Experts of a small language model: 8 picks a token.
Below are experts of layer 7 (counted from 0) of a mixture-of-experts language model. Rows are named down (a neuron's output weights, with its number) and show model dimensions 0-255. Each number is 200 + 30 x the weight over its row's rms, rounded and kept within 0 to 999.
Before each expert's rows: a language model's description of what the expert responds to; "comes before" lists some tokens at least twice as common just after its tokens as in all text. This comes from a sample of Wikipedia text that the model never trained on. Tokens count by the router's weight.

# expert 43
Description: Past verbs and numbers. Past-tense verbs and -ing forms in narrative, such as announced, won, moved, caused, and small numbers in dates, rounds and results.
comes before: " the", " that", " to", " a", " in", " by"
down1,181,159,225,190,271,187,189,165,217,175,159,163,166,225,276,214,220,171,173,184,240,230,250,204,186,237,202,163,247,199,222,275,220,201,169,145,236,274,173,167,251,209,227,225,228,207,177,198,186,161,205,207,184,182,194,196,218,193,189,178,203,216,288,199,209,229,168,199,187,233,226,188,225,175,170,211,174,212,197,201,154,209,211,197,261,184,214,182,224,161,183,177,204,211,222,132,199,190,214,199,199,210,101,181,167,238,179,169,199,185,183,169,199,244,162,196,162,160,216,272,212,214,153,171,198,223,161,197,232,198,198,226,175,232,126,193,183,173,168,205,147,206,188,210,191,199,213,209,169,205,170,178,156,214,159,144,159,184,227,249,143,172,249,185,174,235,228,293,195,216,227,191,216,168,172,224,230,162,189,221,203,172,216,250,238,245,231,168,250,200,197,226,203,213,261,221,163,192,160,216,167,231,220,169,181,165,162,171,209,254,175,192,193,186,195,194,243,227,248,197,193,200,165,185,197,184,217,235,206,232,222,209,230,224,199,182,209,210,207,191,213,237,220,202,193,183,149,215,236,200,197,214,160,214,233,217

# expert 38
Description: Biography action verbs. Past-tense verbs after he/she in career narratives, such as won, played, joined, reached, plus "in" and sentence-opening During, Following.
comes before: " the", " a", " his", " to", " in", " that"
down0,187,198,231,173,163,124,224,138,187,226,194,192,182,149,164,250,291,185,187,203,177,217,155,221,176,211,174,219,206,226,209,199,162,174,193,157,216,232,208,194,266,209,203,197,192,196,154,213,187,232,208,233,211,177,205,172,216,184,179,182,205,220,183,223,239,209,217,185,135,217,293,192,206,215,248,229,197,178,153,215,204,214,215,228,162,200,209,216,225,175,201,147,196,223,158,218,258,175,202,236,164,227,198,214,163,156,204,187,201,190,213,242,155,229,218,144,204,204,182,253,201,232,236,152,157,221,190,216,153,246,215,201,179,217,193,170,178,180,187,167,224,198,219,152,194,253,216,217,207,165,248,183,197,224,226,189,144,267,173,178,219,201,271,161,169,256,271,211,232,210,211,232,194,162,186,201,217,179,215,210,170,196,203,179,202,208,231,231,214,186,164,179,203,240,239,179,217,160,217,178,219,213,214,124,165,239,173,200,229,184,181,151,232,183,200,229,234,192,245,158,208,214,178,221,242,255,184,226,205,199,146,197,233,228,136,150,195,237,181,190,172,184,256,164,217,164,181,223,209,211,228,169,227,167,183,196

# expert 41
Description: Plural nouns and they. Plural endings and subject nouns or pronouns, such as -s, -ers, -ations, they, people, members, teams, usually followed by were or are.
comes before: " of", " were", " are", " and", " in", " was"
down1,191,188,176,218,183,161,174,270,188,225,189,224,216,185,219,198,266,201,196,240,228,179,249,179,178,152,189,188,159,225,192,146,214,114,214,152,211,226,257,198,137,209,185,221,177,206,196,173,207,166,219,244,184,209,222,193,182,169,213,185,207,204,197,170,208,197,227,202,200,245,233,164,184,207,188,221,141,238,151,171,159,222,200,194,192,171,175,153,219,163,181,213,183,152,213,196,190,167,191,161,171,184,140,206,221,205,222,187,211,161,159,203,237,226,175,185,180,214,178,209,188,202,245,211,216,225,210,164,270,182,210,235,241,243,244,248,207,217,204,193,225,186,216,189,188,188,162,227,230,230,207,248,189,206,208,207,177,209,208,181,173,204,218,185,220,200,182,209,236,219,262,200,222,212,221,221,243,185,200,221,155,83,224,271,200,227,217,213,203,169,133,211,223,172,271,277,210,223,191,226,155,170,190,170,216,164,250,156,181,158,205,218,209,245,242,164,165,230,197,207,170,207,203,202,228,204,158,205,229,173,158,225,219,182,205,183,218,160,147,178,250,206,200,185,163,207,198,172,171,220,160,272,212,231,233,245

# expert 24
Description: Table numbers and row ends. Numbers and header words inside pipe tables, such as vote counts, marks, years, %, Votes, Candidate, plus line breaks that end table rows.
comes before: "|", " |", "|---|---|---|---|---|", "|---|---|---|---|", "|---|---|---|---|---|---|", "|---|---|---|"
down0,241,175,234,177,191,160,178,190,242,194,183,171,199,154,240,185,183,245,178,186,167,236,224,195,178,200,212,185,255,128,246,147,208,203,190,244,154,208,206,183,183,201,205,237,174,187,173,243,186,203,195,155,178,185,195,160,106,168,209,223,163,218,222,223,193,214,197,160,211,194,217,268,185,170,221,208,168,187,176,164,195,213,208,195,207,257,188,197,203,171,195,208,182,217,177,237,169,221,248,198,184,179,206,186,252,178,205,238,165,204,219,241,185,194,222,157,180,174,243,175,172,195,182,232,253,203,212,227,208,188,225,215,212,179,187,179,217,195,158,212,200,192,192,179,206,206,163,170,228,203,186,212,145,239,244,195,204,185,163,194,181,182,213,183,189,197,196,182,253,231,239,283,208,188,205,213,162,182,203,242,236,232,173,178,246,211,192,195,222,180,187,219,248,138,222,171,196,221,245,221,223,179,173,211,219,162,160,236,177,269,220,193,224,185,241,187,150,161,240,263,221,253,219,167,240,163,188,176,302,148,148,193,161,187,198,190,238,155,203,170,243,135,200,156,227,237,270,218,201,245,161,197,212,222,199,181

# expert 39
Description: Table row-leading cells. First cell after a row-opening pipe in tables: ranks like 2nd, 7th, 1, positions like CM, stat labels; also reporting verbs like stated, said.
comes before: " |", " place", ":", " –", " place,", " °C"
down0,231,150,183,212,217,184,188,195,151,218,198,156,162,176,219,175,195,182,211,205,215,179,203,231,185,192,239,216,186,217,231,186,197,198,166,193,233,155,194,189,196,218,191,178,164,160,209,156,156,239,201,174,251,207,152,224,162,252,253,237,210,224,184,157,193,259,218,189,203,235,214,293,168,175,193,169,206,170,185,164,183,189,189,236,186,212,213,164,236,172,175,247,146,157,227,183,219,230,209,230,246,194,138,199,192,178,147,212,194,195,151,199,192,148,204,191,235,228,240,222,170,214,182,210,233,261,212,208,155,204,182,196,179,244,260,262,200,148,170,210,227,146,224,203,172,212,215,181,207,171,225,231,178,194,253,236,189,219,174,207,163,153,236,171,200,146,190,125,232,205,196,209,235,214,146,243,217,194,207,231,210,224,194,132,143,193,224,212,217,160,159,235,223,109,221,176,220,206,227,156,245,164,240,193,220,189,211,212,231,225,177,213,199,192,261,255,238,158,199,180,224,245,235,200,207,199,189,149,176,194,212,224,225,154,212,203,241,198,197,190,161,223,174,205,209,193,237,167,206,196,201,189,227,170,187,232

# expert 23
Description: Verb objects and complements. Verbs, pronoun objects and prepositions in narrative prose about actions, such as prevent from, control, him, use, support.
comes before: " of", " to", " the", " that", " in", " for"
down0,176,199,210,147,197,147,164,172,191,137,173,206,242,142,206,193,199,254,129,213,212,216,179,246,154,282,166,245,175,202,179,200,182,214,193,196,219,205,179,227,194,231,213,245,230,217,222,221,205,173,208,168,162,160,101,148,191,162,217,223,189,179,203,204,225,238,205,293,184,205,183,183,240,137,252,206,206,179,152,238,174,169,236,185,215,169,251,223,160,221,227,163,184,231,250,216,208,231,185,191,210,219,206,220,148,196,175,196,160,215,223,217,196,222,226,196,192,167,210,214,211,179,215,201,182,253,147,177,188,230,144,199,188,208,198,164,222,204,254,207,185,208,200,197,222,191,218,244,158,199,242,189,243,243,177,202,215,190,199,194,173,186,205,197,187,196,194,197,150,222,175,176,212,119,183,192,249,198,175,207,263,228,198,191,183,186,214,196,208,213,215,222,216,233,201,183,191,167,205,218,217,186,217,183,226,235,215,267,227,207,140,182,206,200,229,199,237,203,195,218,152,180,236,191,170,224,192,251,215,179,225,145,213,212,164,170,221,194,227,215,127,181,230,179,256,164,181,245,134,220,217,162,230,207,262,197

# expert 11
Description: Section headers and table pipes. Wikipedia section heading tokens and table cell pipes, such as ==History==, ==Early life, career==, and the | starting rows in election or track tables.
comes before: " |", " ==", "==", "===", " MF", " Democratic"
down0,220,206,229,193,213,185,196,193,188,240,181,204,220,130,205,168,161,248,164,200,223,280,228,234,187,142,243,209,159,254,213,150,139,187,185,176,184,186,243,227,183,163,220,199,226,241,154,259,226,210,196,196,206,216,205,187,177,194,233,167,196,218,180,219,211,213,137,231,234,255,191,244,204,193,204,199,210,160,188,206,163,230,225,183,224,145,150,196,208,191,207,135,210,235,173,160,176,211,177,191,204,241,182,222,174,156,132,244,250,223,230,214,166,190,258,203,157,203,191,228,237,153,203,160,222,184,206,187,203,188,208,185,176,161,198,204,179,214,184,170,196,210,187,162,194,194,205,238,208,280,206,198,191,183,210,175,259,164,193,217,196,215,222,193,214,279,178,205,186,155,214,200,196,224,157,189,137,201,192,195,211,205,229,210,203,237,195,181,202,215,179,201,245,233,241,167,187,158,153,190,192,183,156,173,247,259,212,244,167,203,223,243,215,195,167,246,222,217,158,214,195,214,184,154,218,196,250,195,224,175,244,214,230,214,216,189,282,213,166,233,210,218,194,221,145,149,205,227,181,172,118,216,180,222,244,214

# expert 1
Description: Table cell separators. Pipe separators between table cells, especially after team or place names in racing results and election tables, plus some and, but, open parentheses.
comes before: " ", "\n", " 1", " USA", " Chevrolet", " —"
down0,221,225,222,204,180,207,186,214,237,214,240,195,178,153,172,179,236,197,210,214,187,195,264,206,182,247,239,229,214,235,177,241,200,213,207,216,181,191,222,141,188,192,184,192,201,245,173,188,230,223,165,179,217,210,205,153,197,176,226,158,175,253,188,203,182,230,163,194,252,240,182,169,147,178,194,191,157,177,204,199,216,205,211,206,255,181,216,167,205,226,226,261,232,184,131,237,211,210,180,208,168,227,156,254,181,196,164,238,209,178,212,245,185,188,203,175,236,266,204,189,183,213,188,215,196,189,203,241,161,203,225,190,221,175,217,228,202,189,186,158,228,195,268,185,176,183,161,228,262,191,174,185,188,204,172,209,197,221,176,87,166,137,225,249,227,153,232,226,226,211,204,250,191,209,163,230,118,214,225,249,208,195,181,162,212,192,248,210,169,285,202,202,216,171,237,183,163,185,136,169,199,178,218,222,213,201,256,214,186,207,222,222,190,165,172,259,236,168,214,218,199,175,224,178,185,205,225,171,231,153,211,211,226,205,172,187,216,202,172,212,185,165,173,173,178,228,172,137,203,146,226,122,248,207,220,172

# expert 37
Description: Personal name continuations. Later pieces of first names in biography openings, such as M-alia, Marl-ene, Jeff-rey, and whole first names like Thomas, Anna in lists.
comes before: " |", " is", " –", " was", " (born", ":"
down1,205,245,176,177,218,200,196,234,192,192,197,151,188,244,161,175,158,152,145,230,205,212,205,188,220,198,225,165,240,154,146,229,198,184,174,146,225,245,210,198,211,175,194,204,221,258,223,180,172,224,186,156,198,143,185,223,171,227,176,241,150,220,177,166,237,180,193,159,177,181,199,212,203,244,241,192,221,212,205,218,216,214,168,204,186,185,213,157,228,224,189,214,240,145,224,223,217,192,181,226,243,196,152,220,205,169,166,189,182,223,212,238,230,248,184,208,163,173,177,195,217,186,229,131,216,160,205,247,164,210,145,144,289,188,256,199,215,186,170,149,160,165,168,162,212,175,253,166,223,206,179,151,210,212,223,182,199,175,188,226,185,164,198,163,153,214,170,212,255,265,204,173,219,198,168,187,218,168,249,138,205,208,222,212,227,213,255,179,223,143,189,236,213,238,202,185,225,191,192,226,170,207,216,241,224,236,172,190,207,185,157,217,240,235,223,176,163,212,271,222,214,216,175,222,184,290,247,185,167,209,216,223,211,242,220,235,199,144,190,225,218,204,202,168,215,237,219,201,181,212,217,152,202,216,164,172

# expert 14
Description: List line breaks. Line breaks ending items in bulleted lists, especially See also and disambiguation lists, plus table pipes, semicolons and "Preceded by:".
comes before: "-", "\n", " by:", ":", "=", " "
down0,215,188,196,202,153,236,221,175,177,177,203,161,216,192,208,190,256,184,205,169,193,178,218,212,219,259,241,237,211,150,186,181,263,230,203,194,159,224,193,223,166,161,220,231,212,175,162,185,166,203,212,180,195,146,197,270,239,193,112,186,232,225,165,194,193,180,177,171,172,195,197,154,224,199,197,211,214,234,209,148,158,208,217,188,241,200,249,229,255,242,211,171,174,213,189,179,243,235,222,180,180,225,182,203,221,223,223,207,191,206,168,170,207,226,198,229,236,232,164,200,236,224,215,220,209,190,216,191,233,233,218,152,209,138,225,256,174,225,220,253,179,155,179,164,194,178,190,153,171,160,188,212,176,163,227,272,178,140,198,228,193,207,231,183,140,154,191,176,156,145,234,206,227,216,163,217,267,223,169,238,204,209,216,165,203,206,218,200,185,265,261,242,208,234,202,196,225,225,232,151,280,201,196,220,189,219,195,130,201,209,257,180,194,179,209,168,184,223,216,225,185,194,206,182,152,184,199,168,229,186,179,203,179,207,234,237,215,169,163,222,162,196,209,201,201,170,187,133,230,187,174,224,166,179,245,134

# expert 55
Description: As, by, became. Prepositions and linking verbs after verbs in descriptive sentences, chiefly as after operated or registered, plus by, for, became, been, being.
comes before: " a", " the", " an", " well", " part", " his"
down1,207,191,170,179,258,198,255,265,207,250,256,194,231,205,153,201,247,216,233,145,213,195,254,219,214,190,208,181,225,255,199,177,248,195,252,179,137,223,185,163,183,196,201,157,177,157,191,228,209,269,207,220,199,186,171,172,237,243,160,152,187,162,197,195,171,205,214,171,265,174,229,178,270,225,196,190,166,213,192,198,188,187,200,197,209,242,194,141,214,201,181,177,243,192,187,168,207,212,237,205,224,164,208,151,205,181,215,250,203,208,191,191,195,209,193,216,202,208,235,162,180,173,173,161,201,156,196,189,236,231,195,188,182,203,211,164,213,190,241,211,180,193,139,187,146,205,175,192,222,190,186,158,196,213,150,277,213,229,220,238,215,232,192,146,233,221,193,232,211,198,226,181,229,212,224,229,149,248,224,228,187,207,185,214,111,174,200,196,227,215,139,165,151,181,170,244,183,173,190,237,165,192,208,156,171,223,208,158,172,235,240,274,161,192,230,206,165,205,147,188,213,169,200,227,172,240,216,164,183,180,207,176,211,211,211,193,216,268,189,187,193,232,212,193,258,167,189,122,207,210,218,187,152,194,222,220

# expert 45
Description: Line breaks after headings. Line breaks ending title lines and section headings (= Title =, ==Legacy==) or paragraph-final sentences, plus heading equals signs and sentence-final periods.
comes before: "\n", "The", "In", "==", " The", " He"
down0,211,203,200,230,69,181,192,215,189,191,202,148,211,220,206,200,149,183,252,231,129,203,174,195,230,202,235,218,215,254,188,223,207,195,206,196,207,187,181,226,198,176,230,196,213,247,173,180,175,191,194,246,232,248,157,199,220,148,239,213,153,158,203,227,172,187,184,209,191,215,160,229,187,223,230,248,234,223,156,230,184,194,180,219,193,192,184,151,197,198,189,171,216,211,202,152,197,203,201,209,213,212,184,159,228,186,221,169,231,195,186,230,224,199,257,200,182,218,207,186,207,157,223,183,181,205,177,163,139,192,198,167,248,184,243,183,213,230,201,214,175,224,173,213,179,140,203,221,174,179,212,211,228,199,193,186,187,192,234,233,222,255,213,166,230,209,222,195,194,158,214,194,238,234,151,189,185,189,169,192,272,203,293,164,202,208,236,188,241,181,185,258,181,178,188,189,213,214,195,182,212,236,239,236,187,168,222,184,199,188,187,26,197,213,230,199,189,179,192,167,209,214,134,243,218,210,170,128,188,204,193,163,233,209,211,191,181,184,223,215,239,176,175,179,200,213,218,191,227,272,210,170,213,197,229,196

# expert 8
Description: Category head nouns. Nouns closing a noun phrase after a modifier in institutional or sports prose, such as championship, station, district, Award, film.
comes before: " of", " in", ".", " and", ",", "s."
down0,231,167,184,195,224,173,244,216,207,205,241,196,147,202,162,204,221,194,187,183,203,242,194,188,195,195,235,193,198,248,132,202,208,145,218,209,198,187,189,234,229,120,273,194,210,219,153,222,203,241,227,121,228,173,190,205,224,218,181,198,198,226,174,208,235,221,202,176,208,189,241,155,196,191,218,153,208,201,177,221,146,178,208,178,204,185,187,192,198,208,177,225,210,200,171,154,222,214,162,219,216,182,194,184,166,186,177,254,227,209,247,245,173,188,197,154,200,221,211,209,143,190,236,212,213,158,241,189,213,190,241,236,179,184,157,197,169,211,142,175,189,155,215,168,180,215,151,247,129,200,244,279,220,202,183,177,146,248,107,219,167,190,181,187,230,245,220,185,203,199,264,175,228,215,216,209,176,165,228,257,211,209,249,163,186,223,237,191,235,169,169,212,220,250,245,245,194,212,196,204,170,204,187,167,167,172,191,202,152,225,193,231,189,140,217,206,239,239,187,241,138,228,176,196,207,159,219,182,202,169,199,196,169,220,215,163,256,249,252,216,209,212,169,202,222,184,238,185,155,190,189,246,188,249,191,200